config.yaml
d_expert: 96
moe_layers: [1, 2, 3, 4, 5, 6, 7, 8, 9, 10, 11]
balance_bias: true
lr_router: 0.000515
vocab_size: 16384
norm: "rmsnorm"
learning_rate: 0.00537
beta1: 0.95
max_steps: 9416
Below are experts of layer 5 (counted from 0) of a mixture-of-experts language model. Rows are named router (the router's row for the expert), gate (a neuron's input weights, with its number), up (a neuron's input weights, with its number), down (a neuron's output weights, with its number) and show model dimensions 0-127. Each number is 128 + 32 x the weight over its row's rms, rounded and kept within 0 to 255.
After each expert's rows: "comes before" lists some tokens at least twice as common just after its tokens as in all text; "mostly gets" lists some tokens that are sent to it at least half of the time. This comes from a sample of Wikipedia text that the model never trained on. Tokens count by the router's weight.

# expert 23
router [ 83  37 168 120 142 108 130  96 187 136  98 157  91 135 114 150 170 161 176  99 182 120 107 113 192 145  77  98 162 125 112 130 127 136 144 144 110  34 167 157 143  97 162 143 102  97 156 149 165 114  73 106 153 149 136 102 115 136 118 124 136 139  99 168 160 138 171 150 167 179  99  86 150 136 153 128 158 106 190 101 144 182 137 155  96 131 118 141 155  90 148 142  62  79 130 133 145 121 121 175 175 153 125 136 101 155  87 113 122 145 122 124 132 199 138 180 153 166  58 148 169 158 148  98  79 112 134 152]
gate1 [ 88 131 124 144 127 184 120 167 147 118 101 104  97 142 142 160 112 180 147  97 158 148 151 109 116 144 165 119 105 150 115 147 102 187  90 141  82  82 132 134 149 116 192  39  76 128 113 140  54  87 104 181 130 177 171 120  96 109 130 142 107  94 133 154 160  95 113 152  71 175 121 116 139 123 135 156  93 105 146 151  99 157 116 158 199 131 174 158 122 155 103 158 125 107 112  73 125 138 123 194 144 102 103 158 149  61 116 112 143  89  92  88 162 161 173 151  72 133 111 149 147  31 114 110  98 137 119 112]
up1 [153 118 163  59 143 133 119  58 122 101 184 121 163  82  77  97 218 109 160 144 105 166 124 115 182 106  41 113 192 125 164  93 144  98 125 102 174 176 164 137 146  79 121 138 161 130  94 132 155 141 141  86 153 121  84 159 181 161  98 151 181 165 142 120 115 136  76 108 143  80 141 154  78 162 120  99 175 112 148 110 136  83 133 158 113 113  93 158 120 138 113  90 171 111 161 118 140 137 117  94 103 144 153 153 169  89 165 113  93 151 170 190 100 124 135 134 154  89 120 147 128 168 146 110 115 105 102 162]
down1 [203 156 153 149 134  64 118 184 148  98 142  70 157 125 120 129 153 156 122  73  75 167 154  52  92 161 122 161  75 164 110 141 156 169  86 103 172 160 141  90 130 181 102 137 153 116 103 112 101 113  68 169  88 154 117 143 142 112 203 161 124  90 127 137 112 152 140 144  85 116 191  96  65 137 112 116  89 130 177 127 114 133  80  89 155 182 124  96  90 125 160 125 116 120  86 145 159 162 126 136 182 114  67 128 184 120 156 156 143 156 119 138 147 125 120 100 138 163 135  71 125  74 127 114 132 149 148 130]
comes before: "==", "===", "The", "=", "In", "S"
mostly gets: "See", "=", " Succeeded", " Website", " List", "Scientific"

# expert 3
router [105 102  97 136 141 106 152 135 137 109  74 149 125 104  99 173 130 164 143  80 157  85 121 117 162  83 140 131 156 137 132 103 143 120 174 121 119  54 156 138 170  87 103 119  97  77 147 144 144  98 111 129 138 121  96  85  83 162 171 110 150 129  97 128 146  92 113  86 116 130  68 138  67 127 151 148 203 165 170 105 147 180 150 138  94 142 128 124 128 135 153 201 119  88 132 161 102 145 138 181 122 205 113  97  68 141  35 117 143 128  92 144  74 184  97 135 147 125  66 154  95 174 187 152 122 117 153 132]
gate16 [101 165 113 121 103 160 126 125 175 125  90 120 151  99 132 129 204 153 218  95 158 113 130 109 118 158 107 101  98 116 168 189 125  87 139 107 135  81 124  66 181 130 161 136  96  63  81 115 130 136 129 137 110 127 132 148 116 167 189 156 129 127 179 133 200  86 131 155  70 195 138 145 110 189 118 123 123 144 118 115 125 190 150 179 100 103  91 140  88 161 117 108 181 116 135 154  54 164 115 138  89 149 123 123 141 149  73 128 132 126 117 127  85 121  87 131  79 147  88 134 124 163 206 100 125 128 142 114]
up16 [ 81 136 128  99  91 127  79 117 139 124  84 122 131  94 108 117 166 140 173 134 105 128 136  73 108 166 108 130  81  93 189 116  99  92 146 118  89 135  86  52 152 119 131 121 112 112  80  59 114 178 122 145 127 134 120 139 127 165 129 108 149 109 209 156 132  99 161 138  45 160 155 118 128 228 148  91  81 136 121 137 123 198 171 118 165 123 103 167 118 157 102 128 164  73 106 133 127 146 160 133 145 151 111 147 127 167  88 151 138 155  80 111 128 134 111 130  48 134  98 124 142  91 185 135 130  55 152 137]
down16 [147 101 113 106 153  87 132 119  84  97 103 125 148 138 151 109 134 137  89 123 111 157 130 124  64 123 153 137 170 163 153  81 120  56 176  85 121 149 143  58 124 153 175 103 113 113 103 150  88  95 119  87 102 103 156 122 130 134 125 144 131 153 184 109  98 139  91  34 164  65 114 119 110 141 160 190 204 158 134 100  73 110 110 125 136 126 175 111 139 173 109 146 161 183  82 156 100 114 154 134 131 164 180  93 179 112  93  75 129 103  79 138 150 167 185 120 153 167 135 122 129 123 115 174 152  92  74 140]
comes before: " |", "0", ".", "–", ",", ";"
mostly gets: "6", "5", "7", "4", "8", "9"

# expert 15
router [123  49 123 100 130 116 113  72 173 154 128 151 125  97 111 152 172 148 139  95 144 154  77  99 194 145 103 161 150 155 143 123 135 137 188 155 160 102 120 188 136 112 144 135 116  86 131 173 161 118  74 172 131 129 107  99 124 136 141 101 173 170 124 131 159 113 135 141 116 139  39  70  67 113 157 166 161 143 156  93 158 213 169 124 132 152 166 126 179  78 133 162 119  93 129 140 144 152 142 149 178 158 113 170 125 167  86  83 173 150 112 149 111 137 142 116 157 140  41 167 151 130 170  74 126 129 137 132]
gate4 [171  88  67  77  95 157 118 130 156 164 198 123 125 127 128 159  81 138 138 197 157 137 138 154 181 170 117 100  53 120 151 139 115 145 152 140  92 130 142 124 143 147 143 149 170 117 136 198 180 124 107 131 139 119 168 107 108 134 107 128 121 127 150 129 155 155 153  61  93 133 100 110  75 132 141  64 125 159 151 152 197 207 158  85 120 157 189 125 129 126 100 161  84 136 178 105 167 138 149 134 123 138 129 128 167 106 153 176 125  60 115 110 101 106 123 101 128 123 139 109 104 141 130  79 133  21 122 137]
up4 [121 136 137 181 113 128 133 206 121  87  95 131 123 117 167 102 160 171 153 138 126  90 115 139 181 123 115 135 186 167 108  64 119 144 107  99  86  82 150 111  95  44 155 132 133 132 115 176  99 118 205  88  95 111 107 115 120 109 149 125 125  55  46 154  43 168 152 112 205 146  97 110 144 102 153 132 113  95 142 138  85 149 133 144  76 171  83 104 137 149 159 110 153  97  94 149 112 105  91 159 107 133 150 172 155 154 131 100 121 118 127 143 124 186 153 132  97  97  77 117 147  94 133 119 127  78 121 148]
down4 [111 138 123  86  79 151 133 133 134 127  99  94 180 133  74 152 132  65  54 145  97 220 127 131 181  32 139 123  69  98 108 161 140 166 119  70 122  82 155 186  96 132 115 157 142 157 124 185 138 168 134 174 143  98  88 146 135 151 132 129 126 157 118 155 155 146  66 118 121 154 136 137 130 132 130 108  68 119 115 131 138 138 150  97  99 156 128 143 127 154 100 141 115 136 110 128 122 166 183 123 159 141 125  93 185 128  78 150 117  99 165  65 108  75 149  98 115 134  96 134 121 181 124  65 131  85 128  66]
comes before: "\n", " The", " He", " In", " It", "0"
mostly gets: "\".", ".", ".\"", " .", ").", "!"

# expert 24
router [123  81 163 141 130  99 141  71 181 128 142 169 111 122 114 160 148 164 164  50 136 106  99  88 146 134  92 101 145 147 165 137 159 134 175 145 127  88 161 169 182 105 120 152  75 121 185 159 167  93 122 157 151 135 142 102 105 122 148 141 148 132  99 170 136 113 147 102 120 114  95  70 137 154 127 134 145 122 178  80 125 192 143 170 127  84 151 127 157  79 168 161 123  89 130 114 122 181 149 172 184 188 109 126 130 201  79 122 117 124 126 148 109 174 130 168 174 133  48 139 118 171 152 147  94  72 166 178]
gate4 [128 166 116 151 122 170 137 129 111 140 158 128 144 107 147 110 154 127 162  48 177  85  37 155 119 114 145  94 193 172 121 123  86 175 117 117 136  92 156 108 156 138 108 107 147 136 152 167 167  74 137 137 108 135 153 111 120  94 130 193 101 164 105 129  81 131 126 185 135  81 136  82 145 147 103  96 114 156 151 153  94 116 120 144  96 168 131 117 121 151  89  78 117 100 183 196  89 123 168 127 157 103  69  95 111 104  86 171 156 116 163 181 152  77 108 113 134 156 149 219 142 118 100 136  94 179 156 124]
up4 [146 187 205 103 106 119 122  80  89 123 159 134 186 166 141 154  67 104  95  86 108 136  80 146 164  50 141 144 104 160 142  95 131 145 143 108  80 123 145 148  67  56 119 121 166 199 128 136 133 142 143 117 134 125 178 120 143 111 136 101 126  92 134 166 171 125 161 128  83  81 155 194 133 141 173 117 120 118  56 150 121 117 106 188 129 115 147  82 167 143 107 115 144 104 155 190 112 151 112 149 112 114 136 122 156 126 164 165 103 103 173 117 140 190  97 142 103  90 103 159 125 115 143 100 101  86 197 112]
down4 [124 131 160 181 129 109 131 154 153 178 115 147 118  88 149 154 118 201 151 113 120  63 147 143  58  66 109 161 133 103 103 127 124 108 198  37  92 122 149  89 132 132 153  85 134 138 160 130 114 180 146 161 147  81 175 114  83 143 129 167 100 126 150 177 132 176 108  80 164 130 125  96  88 168 110 140 189  91  61 154  83 115  50  96 165 131 142 143 121 129 129 119  78 186  90 110 118 128 171 111 121 134 104 113  99 120 126 144 135 169 114 130  96 145 132 150 153 169 110  93 175 155  63 146 126 118 117 147]
comes before: " ", "\n", " \"", " Team", " Candidate", " %"
mostly gets: "):", ":", " Coordinates", " ±%", " Length", " v"

# expert 19
router [128  97 152 130 114  57 124  77 165 118 132 129 168  79  53 178 147 182 129 111 157 115  92 161 117  96 134 140 166 110 116 137 125 122 120 146 118  86 166 189 153 125 125 105 158 116 117 151 177 103 102 130 156 130 141  50 135 146 148 145 177 185  88 153 190 124 154 155 146 175 131 115  80 171 145 169 148 133 195 145 183 179 133 133  89 163 154 163 135  84 195 168 118 120 123 119 128 148 108 140 181 172  55 132 148 125 110 162 124 115 119  97 102 180  91  96 144 105 105 152 171 132 128 151  62  91 124 130]
gate0 [127 112 183 199  76 111 105 126 145 151 134 126  91 141  62 140 131 157 135 128 164 158 118 102 193 158  91 150 144 107 125 194 148 161 125 138 150  70  57 117 131 125 113 111 136 126  99 128  96 128 194  85 136 124 203 136 124 148 138 176 161 148 137 141 141 105 148 183 134 159 133 122  77 100 107 111 158  94 190 135 117 134  80 123 104 118  91 149 117 149 118  86 120  93 143 124 134 196 112 161 111 151 130 113 130 135  53 161  98  65  85 121 188 194 154  97 144  76 152 160 135  88 133 151 134 160  78  81]
up0 [131 103 157 101 140 149  77 103 108 121 165  89 108 155 130  82  86 100 100 138 133 132  95 119  80 143 159  96 140 133 123 123 131 124 116 156  89  76 102 147 137 101 100 138 102 133 145  68 174 156 164 106 190 188 106  83  90 125 124 166 163 141  85 164 123 131 161 164 138  92 105 137 164 143 139 130 120 208 127 164 159 104 178 147  87  95 201 168 117  51  96 162 132 109 162 102 152 133 127 203 129 112 124  72  89  87 174 115 120 121 135 165 154 141 205 121 132  92 145 144  95 146 142 130 118 121 158  38]
down0 [125 116 118  77 100 123 106  26 147 134 138 106 142  76 146 111 123 168 151 111 125 152 107 140  94 130 145 153 115 124 112 116 153 109 146 138  92 161 106 179 162 136 174 148 134 133 141 141 114 164 138 158 158  88 123 117 179 179 176 106 147 149  90 147 180 151 162  92  77 145 136 157 160 120 179 108  90  99  76 153 115  48 174 161 149 164 102 151  76 131 189 170 121 172 151  93 166  96 182 157 153  90 137  81 105 110 152 129 163  79 195  60 125  83 156  96 116 129 117 181 160 136 101 120 147 136  95 123]
comes before: " the", " a", " to", " his", " that", " her"
mostly gets: " against", " took", " wrote", " make", " into", " includes"

# expert 20
router [101  63 170 103 123 129 120  94 191 123 113 144 126 134  99 153 154 140 129  45 140 119 121 142 180  64  74 118 125 175 112 155 117 136 148 145 105  94 150 178 128  95 106 131 116  43 163 140 129  78 112 128 205 104 118 106 106 170 136  92 131 158  97 185 120 103 137 130 122 163  77 104 114 125 127 167 141 134 206  81 143 208 167 133 129 140 123 125 196  80 150 169 106 142 138 142 131 121 132 142 162 142 101 143 132 127  61 151 118 145 133 132 116 158 138 149 127 133  53 173 122 177 141  96 107  83 148 185]
gate1 [143 180 163 136 133  74 114  84 196 101  71 143  96 129 114 145 177 169 114 120 148 142 147 131 124 138  99 140 116 151 102 138  97 129 113 209 141 159 152  97 142 120 132 141 129  87 171 154 121  90 182 165 113 111 114 133 124 135 118  93 148 102 110 127  96 100 167 148 133 119 138 127 122 111 130 249 146 161 105  93 101 155  81 114 169  91 101 181 150  86 150  85 123 143 139 107 142 158 125 103 108 147 104 150 151  99  90  99  50 102 150 105 127 183 159  83 111  69  74 123 131 127 144  89 177  32 116 138]
up1 [137 163 158 116 166  87 122 144 148 153 101 171 120 120 100 122 145 146 121 164 160 164 134 104 178  88  89 113 129 163 113 141  88 184 125  92 111 144 162  90  66 156 139 118 147 165 117 104 141 132 178  96  95 139 109 126 100 122  68  89 158  67  87 142 152 145 167 121 149 135 179 162 149 119 146 130 172 106 151 147  69 154  80 181 158  96 162 158  95  44 173  98 126 172 124  99 143  99 148  79 156 154 155 149 116 103 121 110  85 110  66 119  85 153 132 124 116 148  82 171 158 125 151  98 194  56  81 167]
down1 [178 134  75 146 114 178 112 150 117 180 151 167 159  90 184 106 111 102 124 117 105 143 115 129 180 117 109 183 124 146  69 181 135  86 156 128 136 127 113 181 126 122  89  78 125  97 105 116 111 171 137 117 176 161 163 192 131 131 151 124 182 108 140  85 109 111 192 131 133 133 108 103 123 136  89 135 144 123 177 137 107  98 176 104 184 106  78  71 198 150 120 134 190 116 147 109 119  99 119 122 124 136 115  99  54 185 130 216 148 144  94  94 178 158 187 110 105 133 122 137 130 144 152 162 148 151 112 163]
comes before: "\n", "-", "|", "==", "The", "==="
mostly gets: "\n", "==", " ==", "====", "===", " ==="

# expert 4
router [140  84 133 123 134 110 142 101 154 107 130 180  86 178 116 182 161 121 125  99 158 115 135  88 128 125 125 117 122 131 137 111 113 113 181 122 136  16 188 161 175  87 127 167  93 114 172 192 150  82 129 144 164 138 151  71  59 164 120 114 170 142 145 170 156 126 152 126 130 142  60 126 145 158 114 163 153 141 191 102 136 134 149 130 142 114  98 154 121  86 162 147 109 123 130 146 167 213 123 149 161 166  71 143 123 198 130 152 126 159 131 125  59 137 162 185 149 164  91 140 140 137 153 133 105 139 175 102]
gate2 [115 105 113 114 140 136 138 126 164  48 173 149 148 122 128 129 113 131  67 115 110 113 207 125 117 125 142  86 183 130 137 118 131 111 120 126 145  87 155 170  85 101 128 128  91 156 163 158 101  91 171 129 102 141 137  76  58 141  86 128 117  78 159  76 137  95 166 146 103 140 120 100 118 176  91 115 172 165 190  73 106  81 136  97 168 100 162 166 105 188 127 168 125  69  96 152 143 205 178 116 125 116 111 124 144 139 154 170 132 161 159  98  89  94 149 142 129 154  93 122 138 134 197 148 102 174 127  66]
up2 [177 182 124 132 166 125  67 179 151 192 108  72 118 119 145 149  84 158 137 135 123 116 170 110 133 151 149  54 104 116  88 106  92 133 174 181 176 111 132 132 148 118 133  97 106 104 108 105 129 166 157 148  94 115 125 152 148 118  71 122 106  93  97 177  92 141 107 166 119 182  74  95 156 112 152 147  68  79 108  47 131  78 111 101 149  96  87  88 169 159 138 130 145 127  97 107 110 118 142 154 100 141  91 188 137 123 119 154 128 189 123  80  64 105 117 130 120 163  64 151 115 168 122  78 132 130  99  95]
down2 [ 86  78  82 183  64 120 164 103 123 143 136  61 170 166 150 156 154  98 173 144 156 147 126 116 133 153 139 125 165 227 179 106 158 117 173 110 135 111 166 128  67 168 124 130 109  97 161 118 126  92 122 162 106 152 128 127 171 134  62 174  77 175 108 146 166  75 125 107  89 130 108  94 125 130 172 137 125 139 155 135 137 103 167 134 141 146  89 101  99  73 172 155 130 116  92 140 164 131 132 139  64  51 109 182 128 148 177 158 110 111 111  86  75 156 136 144 160 112 138 162  80 101 150 144 123 124 126 105]
comes before: ":", " |", "==", " of", " ==", " by"
mostly gets: " Total", "Personal", " Nominated", "See", " Coordinates", " Website"

# expert 7
router [117  98 118  91 177 105 162  86 161 172 141 112 115 116  86 148 112 158 138  86 133  83 123  70 112 133 113 153 148 115 103 107 138 177 178 173  99  71 143 172 186 133 157 104  99  86 108 171 114 159  89 179 182 111 157 118 131 153 117 112 210 152  98 160 165 121 134 102 102 129  90  82 118 107 106 108 162 151 190  72 103 176 171 185 131 111 171 165 118  63 121 194 115 108 135 112 123 118 162 150 127 140 118 184  78 140 131 137 167 136  99 134 110 140  98 169 154  90  92 147 166 147 119 107  69 146 166 154]
gate1 [125 140 143 100 106  87 198 114 145 163 140 189 124 112 107 144 123 157 127  97 179 101 119 162  60 143 197 157  96 107 137 114 124 121 154 153 104  81  82 116 170 126 125  61 125 120 194 184  93 122 128 180  93 153 107 110 153 141 191 187 165 120 123  99 172 141 166 106 114 148 121  57 174 149 106  54 111 143 150 164 112 138 134 114  96 107  94 114 162 107 124 158  93  49 124 101 190 125 101 110 142 135 125  96 138  74 120 108 124 154 159 115  89 102 135  66 105 122  75 148 156 147 157  93 124 132 106  98]
up1 [121 145  78 123 119 112 104  71  46 115 160 106 109  94 115 128  97 122 111 184 106  56 154  76 146 102  81 103 126 173 116 161 123 145 163 161  98 117 189 156 139 129  93  91 138  94  79 168  63 237  95 172 133 151 150 119 175  66 118 100 130 112 120 126 145 102 145 106 130 171 112 128 111 113 157 169  82  95 138 109 137 182 154 150 116 128 168 126  89 113 138 129 159 141 101  94 138 101 129 101 120 111 113 134 181 125  80 129 121 155  92 199 166 114 133  98 152 102 121 126  51 120 123 105  85 116 168 138]
down1 [148 122  74 159  87 137 142 117  99 138 114  55  84 132 123 142 153 127 160 150 139 178  68  78 176 152 147  74  67 108 147 147 141 160 115 115 155  60 142 127 129 112 117 100 186 148 120 157 147  79  64 137 128 190 112  81  97  77 154  63 119 162  68 144 147 129 106 136  99 164 143 109  76 165  68 124 137 184 122 166  98 160 137  77 141 132 102 130 107 139 148 150 113 170 107 137 160 149 111 148 183 132 103 122 155  92  92 152 135  79 120 161 111 104 138  68 156 133 129  80 158 194 129 140 123 130  86 158]
comes before: " a", " the", " to", " in", " by", " an"
mostly gets: " was", " is", " been", " being", " became", " be"

# expert 28
router [112  71 140  59 113 108 159 106 107 133 152 168 101 128  95 224 195 125 132 113 134  99 136 105 115  75  94  79 123 146 112 107 108 121 129 139 184  62 129 138 155  84 141 158 112 107 148 143 149 105 115 204 128 143 105  88  93 140 166 116 136 146 133 152 133 118 134 103 160 158 101 103 121  94 115 183 159 112 177 122 159 130 181 155  96 111 129 169 135 118 128 160 129 146 109 137 133 215 133 183 197 179  68 147  90 185 106 163 125 140 145 139 122 118  83 142 117 137  86 188 126 133 190 128 104 111 185 123]
gate0 [178 118 129 142 156 172 168 105 118  83 173 175  97 101 104 117 167 128 115 113 147 137 128 198  81 112 108  58 177 128 107 131 114 161 124 141 173 112 137 140 143  58 103 136 115 118 138 123 143  82 172 168 184 129 127  73 129 124 163 117 135 121  76  71 116  81 123 135 115 156 175  88 183  94 130 143 174  84 168 134 135  83  89 117  86  77 135 100  95 115 136 159 154 101 128 181 120 143 114 105 148 144 102 107 129 147 136 214  72 138 194 117 129  89  97 185 107 117 106 158  66 113 173 164 123 128 100 146]
up0 [130 121  78 120 140 115 121 129 127 153 141 160 176  96 184 117 107 119 112 101 123 108 145  89 132 161 185 119 147  97 114  99  79 136 164 136 170 173  61 160 147 140 186  82 167  95 124 140 114 150 113 100 108 156 117 152 145 118  89 133 121 137 111 188  78 172 108  85  96  98 120 152 108 125  50 103  98 155 156 129 145 140 136 149 151 129 202 120 151 118 138 153 140 159  92  55 191 145 106 126  69 173 136 123 151  46  94 111 121 153 103  90 112 137 183 103 105 175 119 126 201 180 121 105  68 168 155 124]
down0 [113  86 104 165 121  82 130 109 181  90 138 173  94  94 174 105  68 146  88 167 164  95 136 155 113 165 161 165 149 175 116 102 156 199 170  75 138 108 129 122  82 129 125  59 144 100 104  89  81  79 175 125 198  96 168 158 158 116 128 124 147 116  81 149 168 130 149 166 174 137 163 142 101 136 131 136 101 106 125 169 144 117 144 137 107 152 144  97 113  94 126 123 113 118 153 126 110  75 123 125 172 130  91  70 122 126 103 140 176 101 126 106 114 135 151 108 137 107 241 120 169 126 136 132  91 115 212 134]
comes before: " the", ".", " of", " in", " for", ":"
mostly gets: " team", " Cup", " school", " Award", " season", " Championship"

# expert 22
router [140  51 104  76 114 108 122 117 194  99 127 110 112 138  80 212 133 176 124  34 109  86  97  89 135 142 121 132 151 172 130 128 141 112 124 124 169  89 195 146 142 100  77  98  77 131  98 143 185  85  98 127 123 103 104 111 120 111 148 112 148 176 127 152 173  90 143  93 120 152  89 144  81 185 142 179 208 104 164 116 149 144 180 161 122 129 136 128 158  99 137 145 121 121 123 143 119 166 164 173 169 149 124 162 133 178  54 153 169 119 116 118 125 120 109 136 162 130 105 134 154 125 129 116  56 106 141 137]
gate0 [158 121 177 138 156  76 127 140 121 137 199 103 135 127 107 149 111 139 100 123 111 174  68 167 165 108 139 109 184  64 141 103  95 126  80  70 153 113 155 104  96 131  64  66  74 124  76 135 188  95 132 180  91  94 121  72 175  77 125 160 177 154 162  97 191 158 195 109 110 178 124 112 114 155 143 145 122 125 101 125 150 120 151 134 140 162 106 154 172 167 101 128 157 135 159 147 123  79  78 135 121 153 157  81 125 122  98 127 131 123 137 156 158  47 141 137 152 134  93 164 109 135 146 103 109 133 177 116]
up0 [137 152 133  77 130 125 132  81 124 112 143  88 140 193 136 101  90 106 113  35  57 122 100 137 126 123 166 142 178 114 116 145  83  94 123 103 108 154 198  92  81 164 131 120  68 158  90 125 111 138 111 165 101 101 201 154 104 149 169 167 136 141  98 134 140 126 187  95 172 168 106  53 111 152 134 117 118 126 144 190 166 131 156 114 142 137  79 168  51 161 136 120 104 108 145 153 112 129 107 140 133 137 112 127 125 174 118 136 146 169 129 129 171  73 146 134  96 175  37 144 139 164 122 119 101 147 109 144]
down0 [116  94  67 139 123 158 159 152  91  89 114 140 130 165 135  84 139 149 105 188 130 132 141  79 100 179 108 100  82 184 147 130 158 158 134 166  87 137 104 128 114  96 163 139 148 101 190 104 114  86 117  81 125 118 112 104 115 170 127 120 109 111  91 111 139  97  20 161 120 115 176 152 160  75 213 149 153 101 129 121  96 128 154 143 103  90 107  79 136 108 125 125  68  98 123 166 113 197 169  91 158  97 124 136 118 125 178 159 180 132  73 117 126 137 144 103 133 134 212 104  82  92 120 146 106 106 123 128]
comes before: ",", " and", ".", " of", " in", "ed"
mostly gets: " water", " light", " officer", " raid", " media", "ity"

# expert 12
router [115 101 121 134 138  84 103  84 195 117 114 146 125  94  90 139 107 195 139  79 126 104  45 102 150 112 126 157 146 149 105 154 109 131 140 143 148  93 141 155 161  51 139 100 114 109 158 162 122 118  70 178 184 145 107 104  98 145 136  95 128 143 161 164 157 134 107 125 135 144 111 101 137 163 119 112 165 103 193  44 144 149 136 122 135 123 176 158 179 110 167 123  79 115 142 113 125 176 139 152 212 159  65 118 131 152 118 136 168 161 129 139 105 193  79 150 156 127  80 132 102 165 171 126  58  85 136 137]
gate3 [ 88  86  94  62 150 113 157 144 163 167 145 115  85 126 103 158 131 138  96 141  97 165 127 100  80 130 155 175  91  76 141 101 135 123 113 154 137 144 127  89 123 128  83 113  88  94 105 107 113 121 125 192 102 144 134 118 157 175 126 193  92 150 140 149 139 161 100 112  86  97 123  87 150 168  99 166 153 125 113 124  85 142 145  86 147  81 116 112 115 119  95 153  95 218 121 120 189 168  45 135 142 190 120  89 196 156 147 118  82  85 128 106  96 157 135 157  97 161  70 171 162 144 140 117 160 140 124 191]
up3 [ 92 131 104 132 181  66 114  57 153 175 179 143 154 112 157  78  88 119 206 133 143 184 155 146 109 152 146 100 162 102 116  89 140 112 122 149 117 130 155 186 176  93  89  95  90 148 165 152 120 118 110 114  84 134 139 134 124 124 135  96 163 152 189 148 143 119 182 109 148 150 144 184 126  84 157 125 141  99 129 151  91 162 145 195 199 133 179  94 162 173 150 139 125 149 146 113 178  97 148 120 105 153  93 178 104 130  96 101 142 164  71  78 156 138  97  91 119 189 149 134 148 129 125  82 159 117 101 166]
down3 [172  95 171 146 119  81 165 158  85 159 200 121 153 110 151 125 180 141 113 108 179 147 111 143 127 133 124 121 110 124 118  45 122  75 132  77 138 223 107 165 115 125 184 150  95 117 109 158 138 165 168 125  51  87 139 155 125 154 103 126 138 129  77  89 111 153  97  67 146 108 151 110 108 144 131  72 107 175  96  87 144 146 162 154 145 133 117 128 155 159  98 122 184 131 115 121 144 117  67 107 126 182 112 149  60 108 115 158 135 117 120 158 142 128  95  86 138 118 111 179 102  70 150 111 192  89 129 147]
comes before: " ", "|", " \"", " The", " -", " Total"
mostly gets: "|", "=", "\";", " •", " -", " song"

# expert 21
router [140  88 121 109 113 104 183 106 127 137 112 165 160 161  77 192 180 142 161  80 186  78 125  90 183 137 123 145 176  87 145 139 133 132 134 124 118 114 164 205 125  81 111 139  86 122 146 174 140 112 113 191 138 141 143 122 110 186 151 108 159 137 155 161 162 105  96 143 136 114  65 151 134 109 128 151 143 134 132 118 160 148 159 139 120  68 152 123 186 132 178 207  36 105 101 138 149 144 131 132 163 161 105 160 114 130 100 108 174 156  97 116 126 136  89 150 112 124  77 130 122 186 147  87 116  77 198 125]
gate3 [138 114 130 120 169 137 155  54 151 151 170  80 183 118 113  98 135 129 150 140 174 168 150 115 187 146  87 154 124 130 109 127 128 120  97 148 159 118 143 179 123  78 129 171  86 118 142 168 141 108 162 100  54  47 105 111 112 126  71 110  94  94 117  87 153 156 117 141 106  93  77 171 103  89 154 143 138 151 117  86 119 100 140 127  98  74 122 112 163 194 149 175  93 178  69  92 154 128 123 159 178 152 143  91 126 138 106 103  82 167 115 109 156 170 151 142  58 150  89 136  97 156 125 129  73 123 153 180]
up3 [ 93 102 118 145 158 130 150 133 106 113  89 108  73 142 166 169  93 138 120 111 120 153 129 138  69 148 159  89 179 131 170 120 142  97 147 132  75  60  90  90 107  92 107 158 123  61  53 102 122  99 144 191 200 153 104 164 151 148 156  81 133 190 132 170 101 133  86 115 140 202 146 129 141 193 126 146 142 182 101 152 164 138 142 131 164 155  89 118 135 165 147 105 209 118 115 166 112 127 140 151  83 142 128 155  81 147 162 146 123 132 112 154 127  92 121 142 169  90 159 128 154  81 122 188 170 135 149 126]
down3 [193 108 185 139 107 148 138 118 144 211 146 116 124 101 159 113 121 166 128 184 100 164 145 110 133 178 118 103 162 150  93 208 124 116 125 123 122 101 109  65 166 105 183 163 160 116  93  91  88  83 113 112  88 142 112  97 115  92 142  99 158 107 164  69 108 142 127 154 122 139 166 168  60 162  99 115 134 121 102 101 137 127 101 140 125 108 103  46  91  66 101 108 103 130 125 111 146 178 167 162 109 160  97 107 171 119 109  95 108 133  64  93 182  70 145 119 137 142  81 145 166 124 124 114  69 111 151 117]
comes before: " the", " ", " a", " which", " New", " his"
mostly gets: " In", " in", "In", " during", " de", " within"